config.yaml
n_experts: 48
d_shared_expert: 0
router_score: "softmax"
balance_loss: 0.00308
max_seq_len: 1024
Below are experts of layer 6 (counted from 0) of a mixture-of-experts language model. Rows are named gate (a neuron's input weights, with its number), up (a neuron's input weights, with its number) and show model dimensions 0-255. Each number is 128 + 32 x the weight over its row's rms, rounded and kept within 0 to 255.
Before each expert's rows: "comes after" lists some tokens at least twice as common just before its tokens as in all text. This comes from a sample of Wikipedia text that the model never trained on. Tokens count by the router's weight.

# expert 5
comes after: ",", "s", " and", "\"", " well", "ing"
gate1 [116  40 179 164 130 136 150 136  68  89  87 136  79  81 118 156 116 162 116  76  97 134 110 129 158  74 123 170  76 133  72 122 113 137 161 136  91 114 139 114 154 143 112 138 126 191 175 191 170 196 135 126  77 100 122  90 103 160 135 192 145 145 151 106  98 148 120  99 125 124 113 128 223 110 182 129 105  99 134  88  69 143  81  83 101  89 126  94 130 166  98 121  92 146 120 135 132 114 116 154  85 132 114 131 103 155 101  68 154 149 172 139 155  65 105 167 161 142 152 104 167  99 114 107 136 161  85 120 174 160 181  98 105 141 153 144  61 142 172 165 140 105  92 130 152  97 101 121 103 130  93 137  94 132 112 104 135  94 146 126 170 143 117 101 141 122  78 177 129 138 101 128 163 113  95 140  92 168 142 171 154 134 116  75 149 105  80 128  96 138  94  99 117  90 130 118 145  48 153 132 216 191 156 114 106 105 125 204  80 125 122 160 155 140 127 112 131  96 138 182 160 138 138 114 145  61  93 123 173 117 192 106 186 144 118 161 102 165 138  84 115 102 166 151 172  66 145 122 146 159 169 134  95 159 146 140]
up1 [133  98 150 145 123 135 175  76  87 146  59 134 101 118 155 137  66 185  92 105 128 102  85  83 164 141 113 172  23 126 101 128 123 119 172 113 134 110 118 129 121 153 127 129  66 174 116 205 129 152  75 113  95 153 118 120 136 141 158 175 120 151 163 101 172 127  96  74 176 150 145 148 152 106 136 176 135 104 120 115 132 131 109  90  91  77 102  62 181 167  99 151 100 165 107 106 101 130 148 168 154 141 149 138  75 131 138 111 144  97 211  95 144 159 117 156 179 136 155 125 160 136 108 176 117 166  98 129 137  92 139  94 127 177 159  89 134 109 149 183 121 108 109 183 191 132 158 146 154  87 142 122  97 126 148 186 146 113 144  88 100 145  81 115  87 130 118 157 130 136 156 123 161  82 120 103  54 127  99  92 172  87 111 117 141 138 160 132 132 140 127 118 113 126  94 185 144  69 156 188 123 174 114 132 133 125 125 159  77 124 110 158 203 105 151 166 113 154 119 115 167 107 119  70 158 116  56 123 150 123 188  78 161 104 103 191  89 164 116  59 111 139 146 105  94  48 131 152 162 136 115 142 112 107 172 106]
gate2 [191 118 150 152 158 134 121 122 107 114  88 127  90 141  53 102  90 118 129 152 163 141 142 201  88 120 126  99 126 148 102 108 148 111 142 120 153 124 164 152 122  64 145 116 137 144  85 127 102 145 109 154 192 171 149 144  97  91  96 175 119  62 139  95 169 129 132 157 160 135 154  81 133 166  83 172 106 160 112 168 158 140 125 129  70 100 191 121 118  69 164  91  86 157 160 118 145 137 129 109 106  89  85 145 113 122 110 116  85 115 142  86 181 148 112 130 105 112 100 163 140 139 172 162 101 130 128  82 128 151 142  85 108 111 201 122 177 133 132 115  96 111 144 185  99 145 101 138  97 142 178 104 126 127  94 150 156 196 101 147 111 116  72 158 117 117 123 156 137  45  55  85 116  90 160 160 151 153 131 151 171 184 153  82 123 113 149  98  71 112  95 123  98  79 123 166 134 137  91 123 104 173 117 128 155 132  86 143 133 147 165 119 129 105 127 149  89 130  73  42 148 129  42  98 137  86  96 152 111 179  89 142 112 138 103 112  30 124 189 102 124  79  55 166  65 152 119 112 157  91 138 145 153 105 130 147]
up2 [ 94 109 207 132 144  67 112 105 104 146 114 138 102  90 122  99  89 161 157 167 113 163 102 176  75 136 114 167 132 118 135 115 112 178 149  67 158 146 139 164 136  69 129 121  93 100 103 136 111 137 105 158 196 174  93 147 119 116 168 141 182  92 109 121 183 168 156 124 143 106 207 114  80 192 137 138 111 142 112 157 158 124 111 139 106 151 162 124 159 107 139 117 146 168 181 118 127 119 141  80 131 102 113 172 164 100 149 140 130 101 174 134  97 160 119 172 123 163 131 132  85 118 132 144  83 150 201  50 109 188 125 124 110 101 188 109 134 142 125 120 151 127 151 162 129  77 114 124 113 122 135 186 126 123 148 142 190 157 154 140 127 141  95 184  87  91 128 132 161  74  63  60 113 141 120 145 156 153 134 176 205 190 159 117 103 104 193 140 105 145 145 135 100  81 138 173 153 110 140 103 116 124 127 103 138 150 127 118 125 148 117 122  97 120 197 173 119  71 125  78 158 108 110  90 195 103 129 169 121 212 152 165 152 145 105  93  73 107 135 113  97  79 140 124  53 169 152 188 143  60 133 138 129  99 120 145]
gate3 [157 150 129 128 134 126 132  90 136 126 150 144 142 184 148 140 186 149 175 113 156 125 163 134 132 155 146  70 146 137 138 166 164 178 139 149 181 112 134 133 113 159 125  85 120 106 128 147  99 119 176 175 173 119  91 144 108  86 148 192 179  86 164 120 100 102 128 152 181 114 105 128 109 132 142  95 142 113 156 183  91 127 156 165 123 132 102 133 114 102 138 102 154 173 180  98  99 118 220 174 140 141 102  81  57 177 103 128 147 189 126  95 141 130  90 105 143 121 160 198 119 117  85 145 135 165 145 111 106 105 189 179 124  65  96  86 190 153  68 102 111 124  94 123 119 107 141 131 123 114 123 156 108 115 143 200  80 139 161  97  89 126 131  99 165 126 149 118 136 182 137 153 125 103 148 104 154 135 193 166 123  80  68 104 154 171 130 137  92 179  97 134  83 136 139 139 205 140 127 130  79 100  79 130  86 116 103 101 131 147 149  97 143 107 139 192 172 184 103 150 133 134 144 208 164 133 167 121 178  98  47  83 105 157 127 108 130 128  85 177 142 133  96 193 108 145 183 148 171 143 142 131  84 166  97 176]
up3 [127 106 112 163 146 109 110 147  80 161 105 139  94 178 136 101 156 128 130 180 145 162 115 108 199 139 114 105  60 179 145 115 124 153 167 107 184 107 113 138 140 121 109 109  71 132 166 131 183  98  92 112 136 169 113 113 147 183 139 154 186 179 133 117 104 195 112 122 127 165 187 153 127 108 208  88 124 104 146 212 164 113 107 148 116 111 171 115 115 162 113 161 158 126  82  80 110 105  54 149 177 116 165 133 100 141 164 130  79 134 111 102  86 145 105 106 139 141 100 172 165 107 154 111 102 128 165 112 138 100  71  99 106  87 176 103 108  71 147 168 101 143 143 129 123  95  66 139  72  81  93 134 108 152 128 115  73 114 130 107 133 146 127 101 172 129 102  72 119 166  66 109 125 105 116 119 156 117 149 152 158 197 132 110 158 144 161 118  92 121 138 138 195 122 121 169 102 115 125 105 105  51 133 133 130  88  81 100  86 118 125  78 120  81 111 125 140 168  98 152 126 107 133  95 139 228 115 134 120 102  97 147  35  54 140 166 163 105 114 111 161  82 149 142 117 141 167  95 162 129  69 134 113 134 170  97]
gate4 [ 49 106 168 112  79 113 116  95  90 140 197 145  78 136 158 145 113  92 135  74 149 120  74 113  50 190 117 128 116 157 148 159 142  72 143  82 115 135 174 150  94 141 123 104 165 139 103 228 110 133 120 180 107 136 120 126 166 133 181 188 130 157 109 148  93  94 143 109 115 155 197 124 158  88 116 149 110 127 166 137 123 154 119  93  69 127 142 131  80 156 127 106 133 115  96  98 162 146 103 158 139 130 135 113 101 117 160  93 126 154 211 100 118 146 156 105 161 164  96 101 119  93  56 133 154 111 126 126  81 141 164 180 158 155 140 122 107 148 120 117 152  51 131 113 159 191  97 147 146 113 133 128 130 102  78 121  92 120 158 170 124 129 150 146 182 138 107 192 141 129 187 131 158 121 162 150 170 104 173 125 124 115 109 153 118 145 174 167 202 122  82 214 107 121  70 159 140 153 141 127 162 149 121 120 147 105 164  87 113 173  98 172 171  97 156 190 160 103 117  94  57 156 109 137 117 132 177  75 140 142 143 112 154 163 132 129  80 146 185 121  79 128 142  76 118 127 144 104 193 165 115 147 108 126 123 117]
up4 [121 116 150 134 157 139 156 111  89 142 167 134  74 140 138 117 132 108 150  89 121 126 107  74  75 124 125 168 131 158 162 136 129  33 186  91 139 108 134 122 115 141 105 113 179 164  73 187 185 185  93 179 120 118  90 131 135 128 166 137 122 155 138 173 132 129 151 115 113 137 172 135 211 111 146 131 107 123 142 108 124 177  93  88  74 134 103 126 104 140 120  94 121 139 126 169 183 117  99 145 148 163 127 110 108 126 119 103  90 156 226 143 126 122 166 136 180 139  94 121 104  38  97 160 167 159 141  88 131 170 170 130 171 147 178 128  79 132 143  98 160  81  95  98 111 213 149 124 139 101 112 117 156 137  98 175  53  94 165 136 153 164 153 154 131 133 107 214 175  99 125 116 140 104 123 168 152 143 171  98 125  70 137 103 119 128 166 153 141 109  90 196 138 122 106 150 152 148 130  85 132 152  99 155 122 101 178 136 130 172 101 105 111  88 128 165 114 140 167  81  83 125  68  94 127 159 120  69 159 160 188 118 121 125 148 173  79 130 193  90  79 116 148 125  99 133 144 124 208 180 138 128 116  95 148 119]
gate5 [158 101 138 137  81 130 108  67 124 121 166 144 143 105 164 128 153 132 106 109 136 109 161 107 147  83  76  93 167 126 115  85 186 107 159 138 122 160 128  75 134  96 161 109 172 194  90  87 132 109 145 118 118 131 139 116 142  95 150 117 146 112 152 106 153 121 126 127 131 134 119  94 126  96 144  93 131 134 170 150  76 147 129 173 130 145 106 120 133 106 126 144  29 127  78 182 121  98  89 120 119 130 131  98 192 125 127 105 126 116  48 179 151 112 158 167 105 137  99 148 175  99 165 198  81  99 163 173  96 175 122 151 125 124 158 119 148 114 143 132 170 200 147 133 136 139 105  82  82 112 128  90 147 127 193  90  32 125 129 131 132 192 137 148 127 165 136 197 150  60 135 166 125 125 109  80 176 126 118 122 119  85  76 135 135 151  83 100 146 144 172 140 176 145  91  70 101 150 133 118  93 122 122 115 109 158 137 127 115 128 231  35 115 187 117 129 150 118 133 159 138 115 122 119 157 101 166  95  77 190 191 136 125 135 158 149 113 119 134  85 129 165 209  63 181 143 114  97  85 105 145 135 139 153 132 174]
up5 [159 123 156 162  49 129 125 117 160 142 185 136 132 147 145 132 129 123 128 113 174 140 153 119 176  97  85 116 111 136  94 132  96  90 191 134 126 142  89 105 119 149 131 125 176 186 134 112 101 110 129 123 130 131 107 143 124 130 148 134 147 155 132 145 146 186 147 120 142 121 145  70 138 100 160 130  92  93 110 196  91 160 179 168 204 114 101 103 131  82 112 101  90 185 105 189  84  94  98 129 115 133 120 103 129 180 136 144  91 168  89 202 155  92 142 128 104  93 120 132 176 158 171 167 101  65 133 210 133 120 133 127 106 122 185 109 128 113 172 118 148 184 127 127 151 102 118 105  89 145 135  96 121 128 165 134  53  96 130 170 142 192 160 146 162 136 129 205 150 101 134 124 141 134  92  95 126  53 120 124 152  88  63 114 121 154 131  92 101 152  75 120 156 135 139  89 170 104 108 124 123 218  74 155 125 143 146 141 109 108 146  87 128 112 155 121 162 168 138 140 100 175 166  91 153 173 155  84  45 174 164 165 167 126 168 138 107 183 152 114 138 135 167 126 191 155 110 164 125  58 154 163 143 174 181 160]
gate6 [145 152 191 109 179  44 151 139  54 122 106  99 124 115 168 136 125 113 127 121 133 163  90 112  39 110 197  98 148 170 122 162 149 137 117 142  56 192 133 131 109 149 119  93 150  91 107 109 127 127 126  76  93 102  93  82 113 139 143 109 109 126 193 140 169 107  98 151 159 137 111 211  70  99 111  94 133 133  83  73 145 112  73 149 148 123 134 124 102 125 114 131 128  97  73 166 113 144  76 125 122  93 168 155  97 162  97 170 138 203 125  68 118 182 143 100 140 148 142 134 108 135 116 119 119 127 146 134 135 132 110 141 113 133 182 106 131 107 130 144 128  66 110  89 153 161 146 123 158 159 136 140 111 166 144 137 184 115 154 122 116 134 218 132 148  98 158 154 130 183  54  81 115  77  94  53 117 149 114 132 115 149 146 108 118  74 115 165 119 119 194 160 157  94 153 183 126  93  95 128 156 182 154 129 108 138 145 128 131  70 166 100 131 147 178 120 125 102 123 148 148 121 106 139 180 114  82 155 173 147 103 183 146 168 143 108 160 175 118 136 172 102  95  86 206 193 106  88 155 127 122  80 143 128 141  88]
up6 [146 127 142 135 144  38 143  44 109 140 160 109 197 178 181 108 181 177 106 130 165 117  89 134  93 152 138  67 172 180 170 128 134 124 101 141 143 121 116  77 125 131 169 102 116 190 121 121 155 151 148 151 152 112  96  67 127 145 136 148  96 125 174 104 130 105  74 121 160  81 143  87 108  87 101 125 126  98  87  92 203 129 131 150 129 149 129 123 107 101  89 170  97 139 142  95 149 153 125 162 113 139 148 120 109 164 110 139 147 180 153 111 115 186 148 187 116 150 182 159 144  83 159 160 181 149 128 155  97 137  98 147 150 167 137 129  78 172 119 142 105  86 133 106 165 130 134 134 158 161 124 131 130 122 145 132 154 119 183 135 131 123 180 163 105 129 173 140 147 123 136 176 153  97 136 139 117 177 133 109 199 128 134  74 101 114  75 174 121 126 146 157 100 121 137  89 144 187  65  99  75 133 122  71 125 103 141 183 154 143 163  60  95  61 123 110  91  91 171 122  96 157 140 127 113 120 161 141 150 136  50 127 129 154 108 160 157 150 119 135 160  74 138 145 106 216 116  69 118 150 105 113  58 198 171 169]
gate7 [119  92 159 153 127 138 187 167  67 156  87 125  73 142 118  92 125  97 191  94  91  92 205 149 126 176  98 116  86 174 129  98 144 113 113  93 155 101 118 116  99 133  92 137 130 131 111 113 165 205 176 130 109 129 144  58 116 122 152 159 146 144 116 143  55 175 153  83 116 151 156 177 152 107 165  99 135 114 150 105 134 163  86 113 115 109 110 135 151 127 197  97 104 115 150 146 117  91 135 161 131 119 149  74 143 157 128  93 150  98 110 158 141 129 110 161 148 136 112  87 108 135  89 220 158 107 126 116 125 131 152 179 164 108 131  46 128 160 111 128 120 144  80 126 151 138 124 146 101 138 128 109 220 137 143 123 116 145 114 139  94 121 113 171 105 117 118 145 172 125 105 131 187 105 143 234  98 159 154 139  92 168  61 114 145 129 163 176 101 138 161 196 153 189 134 158 131  89  95 116 148 156 115 168 113  59 146  82  88  99 127 144 140 101 181 182 135  81 190 151  78 129 125 117  94 159 110  76 133 161 177 105 101 125 166 170  88 158 135 110 126  84  77 143 134 169 183 163 188 117 125 114 130 139 129 112]
up7 [171  99 150 121 133 169 154 115 103 146 115 141 136 155 143 133 145 167 186 117  67 104 185 161 151 157 107 129  96 193 133 101 112 137 129 107  60  69 115 102  84  57  92 128  57 135 142 106 107 123 102 165 121 133  88  99  99 113 158  75 145 169 111 138 113 146 107  60 120 125  99 171 160 104 168 106  85  86 186 106 150 141 171  98 111  83 145 145 177 124 168 129  85 151  66 160  98 113 155 191  83 114 160 112 115 165 139  83 152  92 109 142 169 126  94 178 166 159 156  86 122  68 141 171 153 107 116 122 148 132 127 196 112  97 153  64 102 123 105 141 122 171  65  88 132 171 112 141 144 106 146 128 136 122 153 117 145 154 130 144 100 157 136 171  42 102 159 115 121 147 186 110 151 105 138 160  99 131 144 139  65 150  83 114 131 147 149 170  94  99 129 161 117 136  98 114 116 107 132 127 170 113 102 135  77  77 146  61 114  52 142 157 135 106 127 158 139 109 150 125 125 110 148 164 147 110  98 115 149 247 156  98 152 115 172 169 134 153 122  74 122 142 103 142 146 149 162 178 181 146 146  96  91 136 162  64]
gate8 [137 133 164 101 133 113  79  92 183  86 191 138 141 155 153 165 141 175 120 121 132 179 124 159 131  82 152 112 195 123  64 157 139  88 133 103  46 139  91  97 130 178 113 153 153  95 112  99 140 129 146 109  75 118 115 158 108  66 203 150  90 168 142 104 146  93 120 110 120 119 124 156 100 139 136  92  93 142 142 151 164 123 120  87  89 148 112 123 122 115 184 136  96 136 149  79 157  88 132  45  96 150 101  71 147 150 117 136 141  96 152 113 150 173 168 106  79 105 100 132 125 145 132 107 156  94 162 137 176 113 122 119 131  86  98 141 169 143  95 122 112  85 153 122 163  90 155 155 155 149 136 125 126 158 123 155 151 147 143 108 134 111 144 152  79  72 136 151 122 137 196 106  97 112  83 112 119 124  60 153 105  43 171 125 154  61 150 114 154 127 105 176 107 124 142 119  55 126 109 155 129  75 159 125 163 122 175  93 108 200  93 154  94 158 130  67 143 149 167 154 154 178 176 144 132 135 121 113  80  98 143 177  81  82  85   0 129 103 151 138 153 149 158  82 114 159 115 121 141  90 109  85 106 118 132 144]
up8 [111 110 127 142 125 113 109 112 144  89 117 148 140 118 156 140 155 144 173 132  81 188 162  80 122 204 181 167 139 146 185 180 120 142  91 105 139 134 131 154 138 142 114 114  58 137 109 142 175 126 143 147 164 111 112 108 105 135 153 137 125 160 145 144  97 160 157 140  67 163 181 147 171 130 141 123 135 151  80 118 134  65 136  90 156  88 107 172 202  87 166 190 113 142 160 138 138 129 184  87 144 144 159 132 144  76 106  97 183 102 142 117 174 145 158 127 105 134  90 194 137  97 137 192 147 155 135  85 164 148 136 176 125 118 132 122 134 104  99  91  53 111 130  69 126 117  81 122 163  75 114  83 120 122  94 107 165 120 169  52 134 154  71 212 156 160 131 121 104 107  97 156  50 185 174 142 145 100 102 139 132 102  98  99  64 112 151 127 132 134 108 175  85 142 100 199 121 183 128 133 123 134 111 139 130 121  91 128 170 176 111 150 123 117  94 163 165 166 189 150 146 122 186 138 111  51 129 153 126 106 153 144 144 104 128  82 149 141 116  79 143 142 160  88  88 132 152 118  74 134  55  69 123 146 128 119]
gate9 [ 87 180 105 108 130  85 135  85 104 188 165 155 119  76  96 115 110 139 134 124 128 125  82 156 145 163 123  73 164 144  63  94 183  96 142 152 104 186  96  88 158 186 127 119 100 132 123  62 122 145 146 152 181 120 145 143 137  96 157 130 170 166  85 131 140 176 145 126 170 172 137 133 165  92 110 108 137  88 117 178 150 126 152  81  66 147 120 147 147 167 124 122 135  94  69  53 152 129 112 157  90 142  99 161 156 101 141 234 148 124  91 146 112 123 138 162 132  98 141 120 145 163 193 172 126 158 177 133 116 181 103 184 178 107  76 160  84 130 142  91  88 119 149 177  87 145 153 124 177 158 188 142 153 167 146 119 191 142 111 112 127 140 145 140 132 163 176  76  77 167 113 134  77 164 135 108 114 128 139 113 170  92 177  83  96 134 122 100  84 143 146  86 152  77 129 110 139 137 176 146 157  90 167 134 130 126 136 124 125  84 128  97  75 174 163 173 113 189 163 151  82 166 160 125  82  98 161 161 136  86 135 113 118 134 158 116 128  76 103 119  98 148 165 151 194 136 124 178 128 167 159 105 147  90 121 116]
up9 [149 167 119 134 164 109 106  59 127 134 167 107 158 135 154  87 127 235 131  63 140 132 139 115 148 185 116 145 109 118 141 103  88 111  80 154 149 128 117  81  91 172 103 124 130 151 140 142 129 112 156 125 163  34 128 132 144 118 189 117  70 137 121 176 115 108 142  73 128 150  85 144 158  93 127  85 129  87 146 160 103 165 194 123 133 143  82 114 137 105 159 118 113 109 140  90 120  90 106 150 138 126 138 126 170 122 117 194 147  85  98  88 121  76 129 168 132  94 136 104 129 117 155 106  95 152 122 181 142 117 197 160 127 114 167 198 108  82 155  76 124 136 140 133 123 133  91 141 193 161 145 114 149 153 168 102 136 106 136  97 101 108  94  68 130 185 159 112 164 156 113 121  92 177 144 112 123  57 138 177 129 119 156 157  90 153 143  85  21 120 206 125  87 102  84  91 154 125 139 149 105 136 130 111 103 175  99  84 108 124  83 130  70 141 159 144 168 152 108 149  54 178 122 124  93  93 170 147 143 121  74 136 181 132 132 114  98  72 106 128 109 103 182  93 218 121 141 133 133 130 145 125 104 131 150 135]
gate10 [ 84 103 118 156 129 101  98 103  67 128 131 114 123 218 138 121  95 166 147 147  67 169 159 117 129 186 122 153 143 120 124 148 131  73 106 131 116 152 107 101  87  85 105  96 156 105 143 141 169 189  73 146 119 135 140 176 118 128 203  68 129 143 134 119 103 149 137  90  98  96 212 126 116 150 126 132 145 156  91 153 125 121 128 103 178 155 167 143  88 112 107 130  84  36  99  95 115 177 135  69 169 110 115 160 147  87 117 140  95 130 117 121 120 139 133 128  94 125 151 101 135 133  99 122 161 167 171 164 159 142 134  89 143 138  80 165 127 218 150 174 128  82  82 139 142 130  74 110 182  70 136 147 104 167 152 148 146 150 128 173 122 108 153  76  99  74 150  99 200 161 116  94 170 135  72 168 126 116  67 142 128 145 127 141 141 134 155  35  97 129 111 100 117 154 114 105  98  60  73 170 163 114  78  44 121 155 112 188 114 158 144 112 129 148 171 120 161 153 108 121 113 141 171  92 122 146  65 185 143 105 158 143 176 117 134 134 141 105 167 159 144 116 174 101 163 115 155 171 129 113 131  96 127 136  99 120]
up10 [137  99 184 144 107 196 110 132 108  99 104 154  97 167 135 141 114 179 220 174  67 110 215  85 101  58 151 113  89 100 151 100 159 129  96 158 155 133  79 144  87 113 109 122 101 138 107 163 133 127  73 134 146 164 146 133  55 115 175  84 100 168 111 108  88 110 144  86 123  97 153 155 126 144 121 106 126 140  81 107 127 144 139 164 133 145 130 179  78  97 161 102  92 150 180 163 141 152 135 121 149  86  99  94  89 140 137 107  68 180 142 105 104 102 172 164 111 133 175 108 156 139 153 130 125 171  97 179 123  97 141 109 137 119 136 133 144 135 121  86 105  55  80 100 101 120  82  86 121 127 108 117 113 109 140 190 123 131  99 141 110 121 115 121 154 119 146 102 116 137  60 146 142 121  66 112 137 106 116 106 133 137  94 108 148 119 121 102 180 131 151 157 145  81  90 159 132 157 128 132  79 131  70  76 162 150 198 134 184 137 109 132 181 114 186 153 193 176 112  90 197  91  69 175 120 106 178 144 135 116 123 109  93 139 100 111  94 108 155  55 159  94 125  83 106 138 202  91 129  83 118 175  82 144 142 109]
gate11 [160 108 152 112  98 121 122 103 191 150 180 127 127 125  94 191 140 111  93  87 106 118 167 103 151  95 110 166 167 157 137 109 146 143  93 135  85 116 144 163 129 144 197 141 104 114  71 137 129 118 151 118 125 149 129  90 120 101 143 152 135  96 126 164 177 136 105  99  60 100 159 110 133  99 160 109  72 158 128  90 173 175 161  66 130 152 150 133  70 100  91 108 167 114 131 144 224 117 157 156 123 171 168 145 167 128 150 113 146  94 180  77 101 155 130 158 126 193 159 166 119 107 113 112 129 161 154  97 151  79 121 146 163 127 116  95 117 139 112 136  98 162 154 183 162  45  29 102 184 133 178 137  89 195 158 120 130 128 179 120 140 115  48 156 112 118 149  89 145  72 105 143  94  95 147 107 145 121  88 134 160 132 126 124  89 140 165  46 110 109 128 128  62 116  92 142 168 140  88 141  90 135 144 132 178 187 177 154 160 135 132 125 130 125 122  79 147  71 130  63 163  69 102 146 159 113 117 107 181 120  99  99 144 128  96 123  82 103 160 129  92 128 123  98  91 111 165 103  96 152 125 100 134 145 100 197]
up11 [117 115 163 119  84 100 129  93 124  84 174 117 181 122  97 159 144 107 180  99  86 134 143 116 110  87 132 113 150 210 125 111 139 148 124 147 129  87 159 122 162 137 117 102 101 189  86 152 178 119 126 164 106 175 137 122 138  94 109 105 107  92 162 129 189 131 124 111  72  93 150 147 162  93 124  94 118 145 109 122 158 163 111  93 165 147 168 133  88  76 142 115 158 169 140 137 170  89 125 155 118 182 163 124 126 136 137 107 106 101 131  90 137 138 103 116 122 151 183  67 130 114 136 160 138 145 179 101 173 119 134 152 141  88 145  91 105 122 102 121  90 163 145 158 159  72  70  84 130 142 154 130 104 161 140  93 110  99  98 160 162  99  57 154  94 143 195 121 181  75 138 118 118 110 167 112 119 121  75 135 197 130 116 125  93  80 139 122 181  88 111 161  37  95 125 139 202 121  14 136 107  97 125  79 150 149 144 119 138 144 189  56 160 106 101  83 131  70 151  86 119 103  66  98 116 124 119 130 138 115 170 113 169 146 149 111  79  83 101 121 105 174 144  89 109 101 164 120  43 155 147  72 133 110 112 140]
gate12 [121 134 112 152 154  99 106 247  94  61 109 111 111  91  70 141 103  73 133  84 117 114  94 138 115  61 160  62 135  85 147 121 132 158 189 146 144 108 146 164 182 134 121 109 127 123 124 140 137 141 125 119 113 139 151 127 113 123 164 165 147 103 119  71 103 104 133 152 119 165 156 159 207 152 110 149 103 186 130 126 199 147 132 133 109 155 124  80 141 139  85  61 127 156 110 116 184 137 154 116 104 113  72 161 120 101 105 134  77 146 118  82 110  92 114 124 169 164  77  96 166 133 118  51 104 148 175 183 125 170 117 104 165 109 144 134 112 166 135 156 154 131  93 158 141 120 146 141  88 121 113 140 177  72 105 160 114  91  99 124  79 134 118 159 130 111  85 179  92 193  54 140 124 120 128 126 171  90 114 136 140 119 107  57 101 142 129 153 102 122 106 154 113 116  98 142 157 158 131  87 154 158  69 140 156 131 137 156 160 132  85  85 136  88  77 141 117 172 119 115 146 115 119 101 159 127 134 181 213 176 134  44 124 148  90  58 197  76 183 120 146 126 110 104  87 108 147 120 144 127 116 157 170 132 125 142]
up12 [ 76 158 130 131 132 147 157 129 117 122 123 130  99 118 133 104 108 123 143 107 172 152 124 102 150 107 225 126 158 111 183  54  86 101  67 155 161 163 135 130 102 157 117 158 154 135 133 137 141  92  73 105 109 197 117 103 122  99 135 145 123 134 140 218 141 128 116  96 150 105 137 194 158 158 130 127 138 124 122 136 130 125 138 120 185  88 124  83 123  88 141 113 123 139 143 111 147 107 159 143 105 129 125 198 131 121 118 178  44 142 159  58 106  91 153  65 133 129 123 108 120 107  97 129 155  86 164 158 138 162 193 143 126 132 211 105 144 147 164 162 137 116 157 198 104 179  96 122 136 122  99 119 177 116 142 137  63  84 105 138  97 146 113 159 133 149 114 201 158 142  87  86 194 147 195 101 100  77 141 120 126 106 128 154  97 139 159 140  97 129 146 173  95 154 162 171 177 174 113 136  74 131  70  74 111 170 132 111 120 142  62  79 135 110 130 143 173 118  96 177 139 125 146 130 171 119 101 152 132 132  94  80 150 203 109 160 159 135 170 146  93 111 124  69 112 131 189 142 171 112 135 127 162 142 217 145]
gate13 [244 133 115 139  94 158 138 117 140 111  78 142  91 144 117 113 168 176 140 117 181 102 144  80 167 177 139 107 177 190 115 143 156 146 106 145  93 104 105 166  95 169 180  92 149 154 169 134 234 142  91  78 191 157 116  91 103 145  98 181 125 152 158 142 117 100 109 113 140 144  82 139 181 126 168  89 114 100 110 160  99  88 117 139 146 132 111 169 164 102 148 158 104 127 135 120 168 110 154  28 121 148 138 117 105 131 152 108 156 121 132  85 173 149  82  85 146 104 133 114 111 111 135 133 160 160 147  96 140 139  94 163 120  73 146  50 120 145 149 137 163  53 176 152 118 141  86 158 185 112 114 132  95  94  66 140 147 143 126 131 138 182 105 115 169 119  95 107 163 140 114  98 142 131  94 164  88  73 104 155  80 138 152  50 120  93 138 134 139 110 175 171  96 130 128 179 196 113 158 137 145 142 106 182 165 129 170 138  64  85 181 183 133 114  93 126 142 195 122 127 163 131 114 148  93 145 175 114 116 122 108 111 162 113 158 110 139 115  59  83 146 132 148 119  94 111 133 161 124 116 139 101 133 137  93 129]
up13 [150 122  82 159 126 163 118 135 148  58  73  99  72  79  92 101 193 138 150 128 121  61 107  47 145 138 140  63 161 163 126 101 135 121  97 121 115  65 121 120 130 158 182 170 147 150 163 138 186 178 125  62 157 145  90 132  81 142 116 184 160 141 142 109 108 109 121 134 120  90 125  99 129 114 209  96 111  83 107 115 130 109 131 156 118 169 113 143 107 100 127 135 126 109 138  88 145  84 121  36 148 144 163 122 116 135 135 103 156 109 108 106 186 146  90 117 127 105 107 122  78 113 128 169 144 137 143 115 123 164 131 143 108  76 142 101 179 203 127 142 142 102 171 165 140 148  90 134 187 126 115 137 156 103 117 161 178 115 173 108 155 179 124 104 156 147  85  90 165 169  90  68  83  83  95 204  94 120 104 163 117 147 131  55 130 107 169 131 119 126 139 125 104 128 125 153 215 125 155 103 185 116 136 148 162 123 205 114 111  97 167  85 140 113 132 139 178 162 143 157 129 166 131 125 111 119 154 130  94 152 138  82 178 126 165  98 179 134  73 103 153 153 147 128  78  98 146 111 123  76 139  79  74  97  87 115]